config.toml
hidden_size = 96
experts_per_token = 2
balance_bias = false
vocab_size = 4096
norm = "rmsnorm"
optimizer = "adamw"
learning_rate = 0.00476
beta2 = 0.99
train_tokens = 366900000
Below are experts of layer 3 (counted from 0) of a mixture-of-experts language model. Rows are named gate (a neuron's input weights, with its number), up (a neuron's input weights, with its number) and show model dimensions 0-95. Each number is 500 + 50 x the weight over its row's rms, rounded and kept within 0 to 999. Numbers have three digits each.
Before each expert's rows: "mostly gets" lists some tokens that are sent to it at least half of the time. This comes from a sample of Wikipedia text that the model never trained on.

# expert 2
mostly gets: "og", " 2008", " 2016", " 2000", " 2024", " 2019"
gate6:430499554443574501549457466483563493464525473501563508522533539471496544562441461433495570551556493602509442392418535446513597553556564499483508443477432557434525469544551600450530531462458470484509616544425501508468470403434501472503563582520520484373457513518473440551486471440479512512
up6:472531505452430511476529516449502481553488560523406547517599474470502545553521462551463508485478563529422413497430428473482434564565460531599447449453590490526501603459509343612504513517456524513534521451552473494526577512585510468482414594534468521532538462561555538451562491474513510479

# expert 12
mostly gets: " was", " is", " are", " be", " were", " had"
gate1:489514555453588450474437579545488501456494440581443532486552567497524538471448476556567476514514530510481437451513420526584600452486546404550543516489527449590441482585438493439535469431553567444529504485512376438546574498464505435516473506493531538481549528505533544482378466540614488500
up1:505531474543539625463545501485532499506546518424471519464443556520553500567540408533564496504525561504449540550516613524502563548362580498466514499480518582501531520483473506549500525481493477514606574598436501544514602471471435397446482512477510545523564446480476545463478377557529539565

# expert 0
mostly gets: " C", " N", " T", "J", "C", "P"
gate6:528489512531512565428508482508520597497515463483435545537460525534521472525378475457459553536444499493510527391522482381438471459568449439514589478445430500478415450544532541523446573488450535542491516433516527483505553486594423521441539560465539545491576573478444493612391513512572564503
up6:490497494521565507518541537455489469442406470509546583413460445474504532498522453570533565500477552525541476571434552555595579562489545516587445480612549412490551522399502535465481472576453358463500523467515471541441485505471487479608523465541440528515483465568532470439410580512484467509

# expert 8
mostly gets: ",", "s,", "a,", "e,", "y,", "),"
gate4:544485410471494463535532457387495454528586475480494526499499489557470428495525532427545497513537542588416482448456466487592467435464469487477455440554528391510552437490567476436485509495572590448408429580525466452457491583479444466481516503565589487415463508567460557510479498453484575591
up4:592439467412564482397473484551562499512559534413539514453517481575594522528464503483499464448514542540517492617478501480598521448531573445508505499525542516442576499509557420368510545430508473499569490496507472461593448443559503502561506403504539548539587494468496556520419442491489565483

# expert 21
mostly gets: "ations", "ics", "ical", "ities", " League", "ents"
gate4:469479492503553579506540490541496503494576532542507568573479447498522497529524465529489490527484494456513459490566601495525562554515547559434558587490450525517499461525587477568428564439499436562517582502555593513558492502349573527457617484442508514521549602454529439485488528502500443632
up4:451481556450505533445421472547424402479604453443571478519382551479545525571533468559566526481475520446480522480556547525472515501509527512461501559481533557508525496481582423413473534533485534518580508443515539503611531420432444520583489483545461564616572491424483445478486581438522452509

# expert 3
mostly gets: " p", " M", " m", " b", " n", " sp"
gate9:536482545415504450516526529490520433530556439434483417601532434470449480475450531443581618482524498655461517578391524425489430387540487432477480461559552567586422545523500549481446499523441479568535478490476481513511526526508532530471432540525547537526456428490512525461536501544497449521
up9:482454458563564463408379528557490591513497561476413519518515545545539616582553532496534504422454425463530463487557475579501428596479484506525610496510497411400559515501512539501560473439503479579459562403483524495469526518500495564560439514466497481527493527433459614536498483485491523496

# expert 6
mostly gets: "ne", "ae", "reme", "is", "as", "pe"
gate4:431480527458543566467538495404454534521540437533504486520413439443462488561444463381426462573445507459479584453452446527504470543570433499445408522551512454440540524429580505425442578506478472495467523483560585524498510485531531484459399486477509550468451554554549562480605594454505526495
up4:473507468492438517480502624535447516409507379475523420527530517545474575471454538463515487505553485523488444484466430450576492549520526439491480460451469530549500437454453493523518476523364577521476463414494506543504516552515528500509583544388580372544477511491549490533538437372462442462

# expert 5
mostly gets: " that", " which", " It", " who", " this", " they"
gate0:418460542492531468630555469567504449433453448506525521429540428413502446493530510429505571500474603537367419480459437471506497587518467507552520446508473502422543417504463442495537502456585466495568526447516509519447467482532448555431482584481481548524380436488467521508539482550434499504
up0:535471483487485461547555571560512439601490493532559479546494456447505517447482400538475502506355535513479557446564485509444557570492603468578516476540488393404484503523556489500557481502568517495524425598406527465493477472490427558442484408497573505566411516477502544527482497433547434471

# expert 4
mostly gets: " h", " Sh", " Ch", " C", " w", " W"
gate4:464410518488483565440556545469555468577545511550477464498494482562496497407490497527510488578433471463535503417489459451460450423326502435532466503626505591530492569432506529552475504569587441529466458535530497557485513561542449491475485534486514511445449533540483627540464486444529507582
up4:494577450472520437505497537534545544518535447465559547562556518423480490488503378433460569499539508489465513505503480465476490485498420620534520464424454527457539539567475538369451604554507548545503557390424546499499501479481573559509452539399486518419540494427524531443557505504390503472